config.yaml
n_layer: 14
d_model: 128
n_experts: 64
experts_per_token: 2
d_expert: 64
d_shared_expert: 64
activation: "swiglu"
moe_layers: [0, 1, 2, 3, 4, 5, 6, 7, 8, 9, 10, 11, 12, 13]
router_score: "sigmoid"
normalize_top_k: true
routed_scale: 1.41
balance_loss: 0.00271
balance_bias: false
router_cosine_scale: 14.0
init_std_router: 0.0151
lr_router: 0.00149
vocab_size: 16619
norm: "rmsnorm"
norm_eps: 1e-05
tie_embeddings: false
optimizer: "soap_variant"
lr: 0.00584
beta1: 0.95
beta2: 0.95
grad_clip: 2.0
batch_tokens: [65536, 131072, 262144]
seq_len: 256
train_tokens: 555300000
steps: 3945
dataset: "wikipedia_en"
Below are experts of layer 7 (counted from 0) of a mixture-of-experts language model. Rows are named router (the router's row for the expert), gate (a neuron's input weights, with its number), up (a neuron's input weights, with its number) and show model dimensions 0-127. Each number is 128 + 24 x the weight over its row's rms, rounded and kept within 0 to 255. Numbers have three digits each.
After each expert's rows: a language model's description of what the expert responds to; "mostly gets" lists some tokens that are sent to it at least half of the time. This comes from a sample of Wikipedia text that the model never trained on.

# expert 34
router:120118097161113129144172141147069172145105079138125090110141108102136114094145106160115122147115166121094105114140135125152129113134142160132125067128123105141137118156112112160197150158092124126179107158109137154139150153171099123096143106101114140122125126129126200111138152102105133112102145146118127107116109109080137139122166117127137124097131082135162132148160147131125140137119
gate2:172127116167149089128095143162130165100125162162154091124135165146111127087141166167130103112139141151129109097139095119157123134105092117121118123116144107093133124127146105133132127155088092171125135105129137107089158125111165114079105135120140122180100135098120131095117144118110108073128175126110094149137140151127142113108115112088110084182115165103129101122143101145117157133143
up2:141121110157120124134135102165123094129143160163137134148115186105144112144106111161111129121163131151157139123122128100098162081144143119149133151120115150171173164103128134141147148135131143159121134126132122198146121107126133142155087121094085151103106100125140138119138101136084124135150142123148174134131144141086106123158079142123180135120136123113070158135108114132095070169129
gate3:108087103162133143134166109127121138141133120139110122144145152163155100136154125155096144129110107144110090181124125110136182088088099115142122091111092128142166141156163123129155116117173117116167175150143146141123140124120136164122136085093134137165144162161133128096106149151163136103152121093145103151119121136113128118117130065187109122112106106121145142152133146122172125140080
up3:124126134134114128090118120078115175136155161120085098167095130119133150126135180102164149156157155127152188158160154130125125089101136112142122127088091137161113101105093113164149100125132128135131090132138082085141117150130098107103151104145127147097133125118184132157155109097149122156161099084123111075151123148127125113130140099132158139133133148154130155137121103116128135156138
gate4:109124117148149127112148164162142119127137142110128125164121180114164121114087190115136111096132118117123138152123124149182119138125162101092154122129100100064114145158101148090128129153100112112154100107119163158141107139134142107129153187147143087137129139131158141123124109163116147177126131110153120116169179116104153133146160107075092098130136123126141136131125114151126124137071
up4:094127131139117123153140137158116121099129126115141160105091114149109127133111150132136119115153079124104089106137146167145120088104123155123128166101179115144162103168129082118138156177165107156114142117115142132138149113160156110131144101108144157118179148089112119120114126130109152123130165147156137128119118122171132152076130134118120135076134057122149142155117077133165103156161
gate5:135153130172101118172131138082147142075099129154162113110141115105114125083134128122089120117132125087096126161133136156106148139115086139091109118124182126156125131147105111103120106155173144172134102130150190168152169121127092173127172145151119121154102117135135145106117090110146115158134144150129094138113134160147162106164120101135105170121105099128127128134128139164114130152133
up5:141128150099157135134138105120158144111116145126140107122110130101127119154144150130173099138106088107142184131128161111128120177100108091156088178062102133113126122130159142148121134134151103139106133137177133127145083147170113172130141114152168146139171123151117172138094135147134095123151107149098134151130119110128115133123109131073170148186136110173122103125134144135102150133120
gate6:118110126121147140166113144157120080124100111056070102126138129139138109104133072156129118151148142131102111171165145179137166114119097122113151121116123128135159131099118139125134135172115106133154125150138125120131142121161141114111119150105154112096107125091186158146134135084147109132115138135109165102102124165079140137162125109090135079105151122160164106102127137105167134112141
up6:157135125125125123132138149114139118108179127138101151126103148165116140174118134133138121097101184103115104141163153142143136130099097133139093125115061100121151117107087122093125129109135119093139103136107103147083121154111121169145067109133123145128125110131133133130098117103117145110115150172149109138172095116151121137194134143120175146149116176099132134147103138136192163126123
gate7:129126114117125126129181149110110132129129079149099140085106139122112065121121105122046093139145129132128132118168112119122146141164144155149095120113128153140124128121105156131128116159122111149158124141132154125143171151103102115132125098140089172145081155116140127127131128139092097128137139135133130122159072100160095141190160135118104179114115088124140132129172086131118151135103
up7:147157123157103179123152099131141126121157088107129136150065103146116134143112103089128142095137156151119151090135125126141169102137132126108101084106105123161098138114101145143106180122113154150136148104172156133135146115120150151082125151138132093122140119136152114132098128105172104129181143101116126122139067147141095119104102120097087137149106112138103108158092140168145104159133
gate8:098137135139117182118133131148100113132092111087116135120130121123079130072162159117159120091091138160141094147105105114125114144124160135172098081097132088102118121109139119120176113113124124113152120177145121144139158134138104115141154145117144127117112114134096130141141107119065099096141167139148155093101099146140133097119087088156104167170098130108135131133143094127131089120137
up8:142098165146139095172144147120093131088118144127128105120149146124156106127089149153134128152117125084161157109149135102141148137156171118084141132126107110163162081063142118142121112124096127116128162112109155124114117092112121123130097163183148129117150094129118088120186165143148130135119099101144140121156095168099097117116105137141097157083131133148134136128116130102161164140145
gate9:139124149094147170075119139134123139129112106141163104120109136149154143109147144159156147200118150118133161182090099139138089071157112164130122132112118163087144131122150134100149078161148113136123127154114139132116161153139155135102099155140116131146131109148123092105141133144152161128126140140120160118140109139153166133162135128122157079099151090164112131124143119094147107182110
up9:112107164111116124170146132116144103138132139103146142196063133097094119100143138138128128117111133140131098139165078146106143094148148154114123103100138117133202129130100130172109133115134105106097124147119123185133089126147177131105154111178135139154135083112103129086126100102126137110081108120119136141161140121079121106120154131143122116133118097152122102122106144140119149129095
It responds to: Western given names. English given names and surname endings, such as John, James, Paul, Helen, and suffixes -son, -ton, -ley, -man, often in place names too.
mostly gets: " James", " Paul", " Robert", " William", " Michael", " John"

# expert 57
router:124106123146146127095107151164115144080105112143122078120141133135145106078129134171106112167148142133120123114135117095151179139138115165168139083156127112144152114148110129135176151109127143131166152160082124128168142144183098140091112141066131142110132145150123162141141105120139123128115158143135125071114111137084139139130158159161102132125135107155170130177123150151133141138122
gate7:135143138167156155116150130128120184169104172114140146094140110128153109140157100112151111137134109174098181133137137129147168131095175120127127074074126094110149134140128108095149155131131135132146122101124170132147110113125154111142131123115125167103099133141138134111152149159123101127105164137136137092117099132146130105098128137128041097185159105114156150138130134144106119119111
up7:174108118141134140132084147175154093114134163112115155146133152077161085107091118131172126127139110104110122122133094195149096131094129100112111143111140117126135117125114096091178111151132125129156147134139131140137121140158137121108130124137159139188105138145109127144096117112113123154074093123088122144154109115121126157112167184118134140116143124086117115146084102138150095150096
gate8:135155144135119158090147142147140132100091092142132132166158103138155113133113168112106109129112123135101115109110158132081143127123112154110092121101109139138150111124129108131100161149137148106141154162117136106146129141152101124147137080151166120127201099130094151109143136102162122119120174155106123123081152149179153140097170117127088090114099117132050138160124125102122130118127
up8:098124125110102128130116130110123164068132134114125077152178125107124103141126134120200138136105104065077132127126122142137166135109170164123147178130154136159117094121118163131149111133123090142131112116128167120115118146103106123169135123126093132150141121118071118068117151128150122152128124144117107096148089143136096147100139130106155132102115141147152150100174134103146132099117
gate9:075122122141155154119129124119139107108157121146134112123093090141129129086105120165147124187162091128118145135092136113091132067148079160115095127129118110104162142116095137131156132084098110127148139118146144156139132134110099117111143153128122159176119098083106138140127153075145131143115141137114187137114142164121130117112121129099112131141146088175102146139098132141118191138134
up9:128147145153172122143157127128106127156163149119119099154131109145130174149105160127135140102063096109139192120175128121131109117113143102129132109116130164114100111125113096076151087093140121133165125132127116142122105172146135157121110088171145153103171156141102155116135124156140144141173118110096119129148202104123081130118112111125132141130130089155129134131143129103166115135138
gate10:103176140132131092071144142151166135072094133097117171115109120129095123077146158126112115111143115136107107109132150093149171101139126120124127156120141144114127107134091152119099133100112098133132144160092150126149095138176153140084153137131145157143124114124102148137114149137128141128156100098152106093089068111094138116182143116128097151101133086138131106123094159153142133122127
up10:136130140170143108140106175156136074138163164146097127137105139138099142119162101101100080144120128097121107162151085103120110163104119166116121113108135158096121130115143161122114176110143137169110143152128174083140082091147139122120106144105150104117100146138124107156109153147136076133095170097116133113140162098149145115150118120133115139083120143171145121130156138125138165153129
gate11:092097117140142144125128116147127094142137164112102122188119106146121146134183121110114098142149138109143131136131158106120170131095127139175129103146152084148113106128163109107153142082148106080116120108125173140124128111133092159151114159132148123089174111139112121136165123165109112147109066123169144095145149145093104128109143159148114114102125102108105102125097169125093149138098
up11:147143103140135148105173149121087151111094175149135128130103158179151150087097121136117136099160124129153131130135122133121179151101089157164162117122169115133145142163068118167092138114138120110148137152141120168149154120172118142142137125114118131150116144148151139172106159126141133152112115091152153122143145131156140108145119148081145101129138182160149088127143159097112098148106
gate12:088110146135112150096096130151126103077087087160123157148092151166110104146131145115127113146136119128119184118107129108151139133091097164124139089122145151103157110152097103140103130153154144117135152141105171092115132132155122157123145168136125160110162132161122155113124143119130122105125154093106099132170120136104131114151116135160086136172186118121174156116112102117128105123074
up12:087158114174120101142136143100132143110083126075081151093103121141109127137141128152118126139153120153105139130120117114109150180114098132167105082152136176146125143134111130130124130142114116100164150155127124110148124087146160103085150157116111162175122144167101108117145134149082132120137165151112087102162168122113124108137165149124147148144139118096076152164137101147107148133141
gate13:141101104114138113147141123133146126147139123118188109138101115124144109177153147113137122160189138136109163115112156152101158127163106155201124090111118147124132083105097140113107161101138117150153139169134121110142059178141113091156148116121095155102138160138167138126124115097128169104136113112144151134128106088139158097132145139143148136152113154121152100165139124118118149140107
up13:127157103171111154104142117141095094117109080134131116100110166144109139143167180148147117137143134119155151183100117145144140151100115124150104178127141107120080081121144114145140079103130124141164139108152120099124133135075157132129127129101138108136116141114134145124132127114124107099129145101133110116067180090113142101133074113092091151117114128105083136159126133158159127135106
gate14:134133165138159103108087096146109121119115154157131120086134148097141105131153157151143097155131116139147124118155142132217167134118145131173117137129076130143156125178149111124145158133169161094146107154136150145147107109136181156112112141157116125150114129132106130086137134097169158119100094098092138157137127112136170144130128149136107093119132090158094094147130122139109118129147
up14:146111141082103168123125075123146128147137111180114145111096116127136153100111123145163086118119148119079141109124136093158121165109139106135115109087124123134133144132143142162113106117133131160107122104132110083162091105121135150111144162111145110160126091147169114128112126136171138151102122126153144109177129140125101140096134138099126078181073082135110115109109146138126129191110
It responds to: Surname middle syllables. Lowercase syllable pieces inside European surnames and names after an initial capital, such as B-ru-ndin, McC-au-ley, Sch-uster, Fre, Gra.
mostly gets: " Fre", " Gra", " Pe", "we", " Haw", " gra"

# expert 31
router:113141137163135111127135122136055145111096099120129060124127111087130132114157092181128123125108181129095110090132128097121123135120125130150143094159158105138144140158135143111180135145095137110184125149092135131138153153192116125133117112088114129102153126112105124108138134075141117114149141130150114082132122115143149126094174135156129137116129073129135107147140138121150108164140
gate2:106180119111167134125137195119113097163127106127127150111144125119114103121137123146133121110184122105121076120111150156153125142088126141133153109124140115095098088125152134141129157129125115150136113097139197126150158138109127087154103085139084135124151136161096115120110135107087133123139122123108134119138147127112100119114151128118073126152120138140128197093143099192144144107158
up2:144090135127143140198158127135191104101131099110165151114122176162126127144145142114111090156114136129137148150095136080108118136125108101064147094137120141092121117135144118119144114150156099126125094117142135146151102123138128132133157160126109137129115098130108158099079098139125125129130162089126128145132157116163165151144152141115124081147104176145087100102165117108098151133156
gate3:134134149157145099140096115125096128167104103131090153096110126147140108069116140171101113150151137092175110139128110115146130133065109143120105108152114137134137115145095132138141103142116091081089147126121074084148118134134120106144108166133128114136077106156111130116115120102153127080124089159107134123129144096088137106128111150135156099144124144146154126142173190122151144157131
up3:104119195134120132127117107080123158094112106121127112093120106139131111137135198129126139109140136101135095122075123132081149138139135106155133131129121124106151145172122143095149146087085131114123116125131115133113107145122083099130178124091153131108135095106094114133140148080142119085134081083122129099118107154193096104136146128140105128151130149119135093097169146127116122131100
gate4:182139167115114128083137162101139110134129138121130131081121099129122122157157157156160074118109144141102150097118138092099114066137128137130111091127131128154090142122142110164139148133103100168129126158134124161134131078171118122068123135158173083124138115126148111165111099084100105139154151140139113098097141132125142097127134149124127086129144136160155135115123109092121163127105
up4:136130148111108107148125102158124124161146100104159134155179088054109117142150129176164112154108125141076102126130117121084091107124104111105092156137120107158143116117093140146126168132091116113140110195118120114119129111113088130117145111113115116139145117118107129135100090110106120165110132095125167122129120154139116113079108124136167122113081149121174113088123105123138135127164
gate5:148160150145096134103095155169157137079144148177086116093154154087079093088123131108134109104099107138147131163084090115125121110161088155132138101133155126136141127108134085114165147132150165117147097128170109122112133133151157137168156134137103125117072131090180131173121111112128117123149113108123160132169113138133119108109128119133129161142122134142114102105108146154105138120118
up5:118165134125136093131115111136108171114103117137115109131133139115140147094102158111094131124129113117103131114164148159108135104141070164137172120126129145138123154092120153095115168132209142092146131120155125191159094147145118095117098101124128147123113056094113132099096126099156137113130143132100134136082126091125120151143135131152139115115117130089135159113081144111096146116142
gate6:139131116121123115140148136111108145127149104171117088148177125118172145117110143155125130119099164153105142090123122186152115105111099121112128150127145126097135127161130080117133129172119128118129170154135121140148098105108108137133143137082096117091177135168118114121115103092113113153154170126183100116141137152092148126169136153131125147115150135162083089176119165158094108130105
up6:127158132187144108119071106152159145093091105126097170095145113165148172123125165111204134130097110165110116125164157115162133106131161132100166077115120128130123117135148146135158124141102131103138142166072154118162148133137141109122138085069119126133161152097096108131143097151106099134142132141163137137123139120158148128133113128111145114117154110124123125129105114117137150123122
gate7:165107088110153099114121153131157159103105126144127101133068141114142102106101112121133110086123111131121097127097095152161110121115101100158131109135145137133114195148128175130151150122124116068147154149101129130141139171158108179097125132109105103144118103186112145127165170150115146121097149118128156127156152143128138141119132121109124061083121146147144135114129121155117152137146
up7:136138155111132111134129162097091140158134128190105107128144159148135146121129119146092115097129106108059101130133142145105135123167124145129104110144133115125170134146125125155132144151168113140128091147128175105125160098115135084128107138172122086102116082076113094137167105139121130126090139145120153136172105111132128094168117120168133078109120120085130134163130098115125088146106
gate8:092138150155088124149130166155128156144128126152143127128094102131120144111198080143148107108131145151100156126097159109127128138110139161158134145151158107155129147115132127095095100126101139126129167110118149109134123138147172156143153120184172168094139144171097139096141102164088098132127126102156137140120135091144131112122161138151118073112096142162154109152099140113156106105124
up8:111131155125116135119076153119137106118143105126130151133161128126171160087126133108117106111138177095094177089104080106083109151130144128121102123180144113155147107142138134142132114163147123171118150128098165124102124145155112157122104086131141096127111152154118147086163142126155035151155160132105113121137148120125118135084151114103131157090109136129127128139117117140128159123130
gate9:139136132125137128115127150155117121089069119133132155146137118168155080117129137132087117118120125114114081144113111061157114126100120108140129153108091148164109078107141140133160123121101160136173161121085127162153137089112123112094161146119116134092128114120146127076111164103094152120120109098116133147162123150099167121142133159101119126081118105141144102124142127151119080110083
up9:133067119129131120120139160098147128139135112151127096114124099125114137120121120136138134118167150162129125118154124099075083113122092136096170108125129127125143150152118123098103093134130144121166140109136112116139189122124098102123082151095147135143075194103116120114141088156111105089121134124164101135132137125152117161133127127117105155152090134103168126150102126186109114180086
It responds to: Modifiers in proper names. Adjectives and word pieces inside institution and place names, such as General, Federal, Supreme, Primary, Haute-Garonne, plus the after in or of.
mostly gets: " general", " Federal", " Supreme", " Primary", " Municipal", " private"

# expert 18
router:105131092129154134127153138152082157139110101123126042149142075141166111135092101165139098160140193130119110120113131132126116134119098152151130089102127118152133144140134124109175114123113119095187093139115135125121145132198099129120137134137099156135140151136122154126127145109137115110150141150111130109121156133114156126132174137168125115107121104148148109121094181117133144176139
gate0:131112144130103143118142147146167152145102146141132075145113110136124107089141156128141095160127109153169143109130146116124125130149099148131140132120142123128117106149114130092137085094139125123124098100147142167104127135134133132153133127142141131154121152144152182094140123153174078152168135120119159111093129163089113117160062110164071134092124175160160120069109151131162145121115
up0:156173091121128100131140088079131125122121138129128169138111149171169136117132112153154113154174149089148139156142145111116111195131131140118079112113078131149108108157126096117097110155135103119142111110104134121152126149117090117104123141123118125104092107175140115154090147203127141158152139144170116120121148157133142157144164124164144132110149166135131125148112166118135109130147
gate1:065148101115156142132163123130118146143126153125127108138116136165124080180108091143123118113174146130121097088133131129119137160151101116152151125171106125152138155160169156125122122117168152138133134142120136143098119114138105143124079164124061138131154164122087150142135108131169110145123118148121102130134161157074124102141137124151142097136142089139165165100142129142135128164072
up1:122088095152121170149139185134148132107169117133146179135141128145115133136107151116111126120166104152137139095128164131136117140096150146115136137134125116163148164100179085139152160128088124154108119133145162133121092118140157138127123135127088104098131115104161120087076081138142132112133097140093156130124101101135139132124132073134173096115107157114182176153121153156134138135118
gate2:175141082146106089103128134128132137090149106104103084115122111113126130160088091106134072153179176100177146107139104136164142114121114121139110106130127099110130141128135130117129130143140111145138134126121141107126105093098094129155119159148107137171156128123136142092108113095162111116115137105183114113117099094138176115096124116125107116078111113152091138136147124111102156185158
up2:167125136106143136105115097156147129115114113136092134085112114142121081149157128129145120124074163090136137103128145169135092089116104119157117094146097162132120143161132095154128139126145140084119124141106150139077150183111114091143108150124144106108140099087155121148118106125108094128148134135104147144123158121152127150107097133128174139166150126135132107155092196133105077147149
gate3:157108133154155101101095120141104110138110106116168104140096122144110114115111123155116123083122134110155122110091116146171104116131139090156110134094115165156141105152125124095162118121098139117117113138134158077113129118103137139094155129122056134117175122141144135125119155127162105100125150122090094146124101160108133160120107165153128153101082123083152120152117100122138112071072
up3:110119141123122110084131134150137141115153179135106114104099154131129131088148119149100113121093183107155131133201099078104123128147162117124121146114139095113113142165158204157166125129109134130127137121108111128126113107134145172124140140138120163103106127164101118134120072124147125112140143142141150168167136123160103138125066143097137129109124154086108134169098128120145135148106
gate4:169112104145132187129131121147176085125116129116130132141157114137144097112105116202148118126114150172093151111150121113144143163116143170128133104113133123103133111150117126155123103122111089087128126136119139127120144075163136133121144130117149142149131099093141087191140087099137145142138175117158117075081134109107131129121127120158134139127127117149159187137146174145152145125115
up4:153133156146146142136133102134135115149136119150162094133131133102138138116116164110080154126159124149155117127104119089119122117095123106127103147137110127137117131135142136134132099093134124128135174142102127104139137114169162136166109153080139087084126133147162079064207132120112174160117132150098081114169122108118094124139125127109148158143167184135167116134123132107155125149110
gate5:132081104161121146163124144157084103124128139100093140100152111109146106141141092090120119146114161161115132167136144153129186139123116143173146134101115148170113144134117109120148083113117101071170132105114115091093108147163110170107165103166131145120141139130137103090069197138147137130132147117128103139116134159129109121114115133137152121129146132158131118125097160135148160122148
up5:109134134120126090130121141109123140115151136062144170096159102119105059099162150118145141114147120120117119111146130113144111131120126118091140124138150157149125087106146088115150155142118168178139109134176152124120151144143125085123159147074154135162149120153115083153139108121144166120157159116129113137130108142167145145178124150077133096157113146157109171115112096105133123125121
gate6:118135130107104141160141138093094144147102142130111100114091125159130129126161190137147120098150119139113128108109127129122137122114133176143154147103133133121137127153163124164181120137127117135114182158105115087109125153178099127089150126150130091141116129117094154145125111155159164119147147109149148120114140131079146150097162156128138148049073100105169146133142133107134131149166
up6:126132116077125123110154103099118121100102112167166130112118120119120138122126090128108134131138127126164145128152103091150128130105110134156147141107131165139128131122109100099153142098139125167126148125109145164147158072131136140129166110170097150107091137100133133164119131096179138151177154132061136123144127122134079110108180102093159133148142108117084143109067129104157130145153
gate7:144093145107144103149112128126106127134106082141125165115131121118166097114043137158146137125121109130128141112149129104162120133169135138126168089115148111125101141147117122110155114148127141100157151115159107136165098086126080148141081151132137118134144066105156132111146121140104134150165130066139133167107120118086114132139164163107134110136096148123139122138098106139090147176147
up7:143098105090128136086170159146156099161121120149093131122126070144154142137115126117090106150131161140144110116136085094116149173149066132131100101127167143151164127130146115138146137097120084116084074125178122144127116128098114132123125164136156184139139170167118122167125112116119126102164118122153117126160121121125140120114162135158186139132116124116136135121134136122132106169128
It responds to: Chart and award names. Words in chart, award and institution titles like Billboard, Top, Hot, Primary, High, Outstanding, often inside discography tables.
mostly gets: " Primary", " Billboard", " Albums", " Hot", " Outstanding", " Top"

# expert 22
router:114141137152160115116142158170108133092085127146126076115137155115124091101142117120125105124157177136108123128094133083131136120126129137162124083101096100130145121168102156114178113136084156077195135113100126101143143150170104134106136142089118128142130161156119164138127144092144144104137116144122151112130129170122159114115151164165147113081128108148140130134125167125158160124116
gate2:096127130108155164128141158138128102135111157113088144108090124101139130125142126083128123160174103100097151122120148115136128101140124152108139094172169132161106116148114107142208146127132098160126146113137115124170120097154141124170139102095137102097136139120108042128091153127111158108154127129153145154137115154138113133151104122134120125140104147153104118155139119202126139127138
up2:117119179140102138156138107146144088125145144126156114144133081114122142130115177118100122135129109096095114154121141106164101108143139137140148123157175105129171129140090181112116092112116176164104108148143102092073103129101129114136123108114148124102108128110153148072134149144142143159135141145137118125139096103142136112119125102188099190164116159154109141122132145145135137169121
gate3:141136121166111136139105133149149145156105124130132089114138115123130125120155139088083137107139142112111078062082108097133166121141105154153147138159107141148078146109155108115097146118121141119150166137137104077143139161144099129166101121104157134191162129165113138148106133135140115139131167123137134140102112145155161097142136159151085136131132098154140113136148099149148125074084
up3:140165139114078136139121131116120136108140153130139102102147129081126123127134074143107143088165126160101122113119143148137081142133125125126132164159143145159135117131108127121091156149150060147103165144156110105115143127145181121087163085135151073104122140143121090109119133099109089123133127153103109148121117116101145181161145137126084185156128117112169108149102135126123119149129
gate4:086129093124113139115164125152104149120087122124128156157131078116126123086167085119159149127131104158123124129153124118132083115139099113111115100131166138110122140111111143146136139150123136133184149168176108191136132160155128140147107166160132116134091136141126142135106120125105127124144140138124127127143069131162180097143085092097083132084112103077129113099112115122144158112123
up4:124119098095101127087119164147178099091121119171147131084097148158131095134149079131154097133151108122124159111129119111133160099174110133078115155135150139126120123109127139146123128147084125118151114131166134071136142121121123121120121145103115136121073080103121104122150126112144133125135123134075055128137129146113149107152136135144109136123142173143108157146060104131139116124148
gate5:142187110135122124126130109151145132109131147120088121121163161077141122099180141147109124160103127103180127144134128127128128088140094170126139135140143126146097162162161130122126103064115139158125124099113129108127121143139138155093135136133164159115133090132133115086129138142084122099069140141106121092149121152131105129124150105150148112100093122123132155156136118115118182053138
up5:159094109115092128130100124126134118089138132110151152104103165152142126116089146107101129154077142106111083106133143125133101152115124110117181120142159128138106156139180114096139164141154080130104097148129116163094130130133103134118113133144103164135106136102126095099137102142179133144122128166115138126114129176123143091123125099084125172127090116163144157106165089153172111137153
gate6:150108126142113139122156113145129147127116176151151155142110142163087102080167152166126132137140072159144094099161123090157109128136084142146087130112099122143189120151140131113139137129083088117140108165101098105147116162118108090106132110185120130147152124140112098162164109090124148098150117137131141109130099126107108137084105161131124123124151140108103111152114146155109144143153
up6:084112115152139094156129099193129159103125112170120166139135161125125132135112119089106108111134074145098119147175113163163136123087103164183129146108117163131154126125117109098156106150143129126156155126117123135141153122125139101112179138084142138143115138165116121094144103102119143105096131102152062143148125171135159120163137114135130136125105141179132117141141098103142136112117
gate7:119147111131159125134127109119123168111132119148123131092110151136164144123142122144122061104144182117124099151182114099075137095105151112139116082139123145167119142109117112134119172112134117141127142080146123148108140149121112160149132164141177092096138137160158147109166124140151104140179165087114131146118142131109116114162155167151124122116151093134094121111119145139081179135136
up7:156120146107152107164094146154146146129073130128137139123153151149164134128113127113128063146131136127170108131130127138122135142102134104185140168128141126140145102154133108111138080071139138165126110156123132139143138118154124173133094093137149140079147177123136166160115146126091142123141149175059134148132157147136105133159112142114091123160166107101110113125102111093110129129144
gate8:154108151120127112163154117135131101131115124102138149121154096157157092128146130144141141125141154127106132135099122119088132099114113169146137090143092125103142078105111116111102149123131157116177152152110199097126142165141143134101111146168167157106173122161104086077130154116159102088133093165119123140135131135135153092159076158084161146136137146122142134102142121122134110115148
up8:153141144128119127126126169131140117138131172101099077124119175159105100116081119116123118130160135168112121135145110140140129145120099147120139160096126110161116106132111147176138126163141147131159098137143169092082157107127131182182111117116115127144147132138133105086172114132134109138097126133191128076128170103183115100119133120126136108101111147108136139106109078154118135157127
gate9:089174129165138099142117127106145130064146110137142119105128135160127110102106102145162093122142126121082093121075128094154172137127109109133093142145144107111179143145142127105117138101155130144155172123120147149132120092111156103110110173112131096137152141114127125135110148090107146127077121132107118134131124139134092145071099140116139093109083170101117159111155152141153153136093
up9:141133113149198154147132082147162147105074150134081143107137124103143109134130120102143127103091112112136130144156108114149134136064168145108110112147142105131122099121136188103107127090106130108143155113114146135121097118124126110121100114106150114140111132115100085160123130099133095144112107146069127177133078120144137105081174165132117105100104131135106149132135108133140097136154
It responds to: Film and broadcast media. Media and entertainment nouns such as film, TV, television, radio, video, Award, series, and names like ESPN, Nintendo, in release contexts.
mostly gets: " Film", " TV", " media", " radio", " television", " Award"

# expert 28
router:132107138162126115101161129134098134129108077180103084161097112131133086101144105167131125140135132143104123127096134095147109121107144107134125066161098106151120121178134119130183158157100110119207107123102129144131138164170112116146134152081130139125143128163133146120110151113115114130109111145157128112096119143111163110128156143158130078125133127157154127164157155145141135154126
gate1:122136096134132123137158112165135102125170164146114106116136109121111125108158127116144143225149083165103127086089161126135112131106133152103159133128120145133154129134140081117138117133111149111141155094111108126099072113163137135113116162146159116112076115114121129120131139144067118093166112086130159167115141174108132126129104136128151126138139155123156091125153146128122169119143
up1:093122122169135113131103141141151105155130117126086165156165103135155117133154116124160126152126156162125109107144144129138133115130144155095113140161101083104152168133110083112103097146146100124133096124112114140129138137151143155105134172120090114117117158143120112078135115106133149105092110147154152141144136120140146130131139156108143143066115039111128117152124179113075159148146
gate2:146113140134094116140135146123111093134083119133094139084155134100119126093121162136098110160154108121146126153116114114088106075109137092098160097168130115128105105131124131144119126138139094069098090136133170149097129111156121127126133143114173142100137100114173169112120134110114128131155069101109134145177153130101146103134130142091100133161099156117153122116106134080131151119081
up2:136141142140152140116109119119082105148116126119134071096137105165120157153155161133138149094135121086127140127124169112109146129141142155121119138138124116113088116086096151054084072132141136157120176136138128119135154134156121096173118126137121138127115092104112088126158107104112122115145081127140148119098133106121112138106131163109095139140145148157150151140124167148140118059086
gate3:142155182115118129099157124168128112120092125149092129130128145131120082111105107188151138115076121106149089117161127093132158079109109149135099084105123124113141092112096104120154120133114129171126120121121120158109115148092114098065115114130132148134112102118096139112140098117129119148146114124121114130151149130101145160112115111154154122115160126120126085188128149191095133123091
up3:089120094116097131157167078102120151147168081127153144135117125087146155121154120169134138131122151132156147123072114118136151132152150054143129097111159121100142151149107161137127130112123141122125138116146157159111136121193147133136115135147104125130094091167126158141120148121138178079124104107168154121093151130136121123156095124108111155158127075139115113117164147125110122117131
gate4:139104107091146125135108129112148110120110100144101111127127129149116101114144113125116141110087109175135158126146140134136127146119119152143170132123145165115158118148147131117178137125142116111128181173123156101123155149137056107185161118093116117101146194110135149083078119105105170132115164106178132152127134152129125146148183103112123121136141148120133084094153156131132125111127
up4:147128137096170115105107085110143132074126137111148129173118157118096095136102132174096139151106108168125141122116154151131136139082134126141158124148136090109126136156161107121151138174113112124139146123147125149121145108118139137116106154108154102086117105092130133133111122162173128124174095190128113162097129097182124151158141165119139125111140152173157122179093145120115112145144
gate5:124148140135128144158099097131139110116128112107127129124201146140166098116112132096079113152133145132106131104160142083172123137113175127143116098149106116119136099116124119135169123077106178128101192175109096151159085122139163113139131146154140132122159109136138136088111111134149115141123124162115093083133145137099140109151092109107097121126096104150092115166119137111138123109101
up5:105110134103065116122130123138123149135121122099106151081123112080092107083153070121130096099149134148123127174117109150147122182151114122120157098150112134114139179090118131150133125166105111153135126117151100120092132110088124090121131083110126098109124106139096130118124115178106119118107124137133110088135092101124123129117111130136102172103135131158153114082140156094126108142077
gate6:170143139153130143161138131138150101084024134125106113107143135149119133094096105155168143201119155118159095114128119138166143141108123148100155135097143101157084109161102134140101143136163112140135112143125096113143171113131117115138106175133131164122129146169123132132101150119154118123092142118122121093116152127141143137102087109111106146103137151107138134132149130152123145166115
up6:112113128099147133109143161088131105113133092100122149135108123120135135157141119137137119121140158090125160110142111139139106149128123111126112146130133186136102160104136128156105164139111106149123097132153135137113109100135103119137116135147159118144094136134123114082170150156133083126115148171082099115086137170054110140118195122104135113119100140099100091124163175083133108085118
gate7:138057162115135145151139129158112153149157167158144122130158104164105141124100145167126115132115153111109112144137127087100105129127119135152149088143116119126151107174165072124153087112095120108152105136132149125124096108171106128163125107106136121133133160168131147121137160136111142104150149097088123117109168123146143089121124128110090168100108119149112129167119094161182107101114
up7:134133127133163138112184115141090161156141112163139145145130137131124138082148127121120130162134146130110066132125117106095132135101134115117124161132142105113146099067137119152116143079148111173128122103151122167146172129133124116181130091122104123145085106164154127127133155102091107169137144108120111180131137141152100107139143114060156120159144117130147167128107138099157161147127
gate8:142129123151112194134114134131096131167125097161126109177106114145139082102124156165151188082124126110088146148144130128099111121134155137116128084148160141156151132139135101087167165177132139089130111101130118156078127129112088100137134148118134131147196138117116125124142148148144099110121115112096125116097130120117150114141128142117145102189098111107130117135089154124129113152134
up8:121127067116112132168115138090124146127110128103119119144145121111130111123118128126120110089123144094102133114145091134198158140173112135127168134131135121103174128076117137141115128091137143140129114182164194131144081121133143122106144135152090086108114119080122117080141194100106136118146115092148103151141131139142108123157140143125172124116118158121155122158137116101145115143109
It responds to: East Asian name syllables. Syllables inside Chinese, Japanese, Korean and other Asian personal names, often in tables, such as Yu, Hong, Wang, Suzuki, Tak, in.
mostly gets: " Hong", " Yu", "uki", "ō", " Suzuki", " Jin"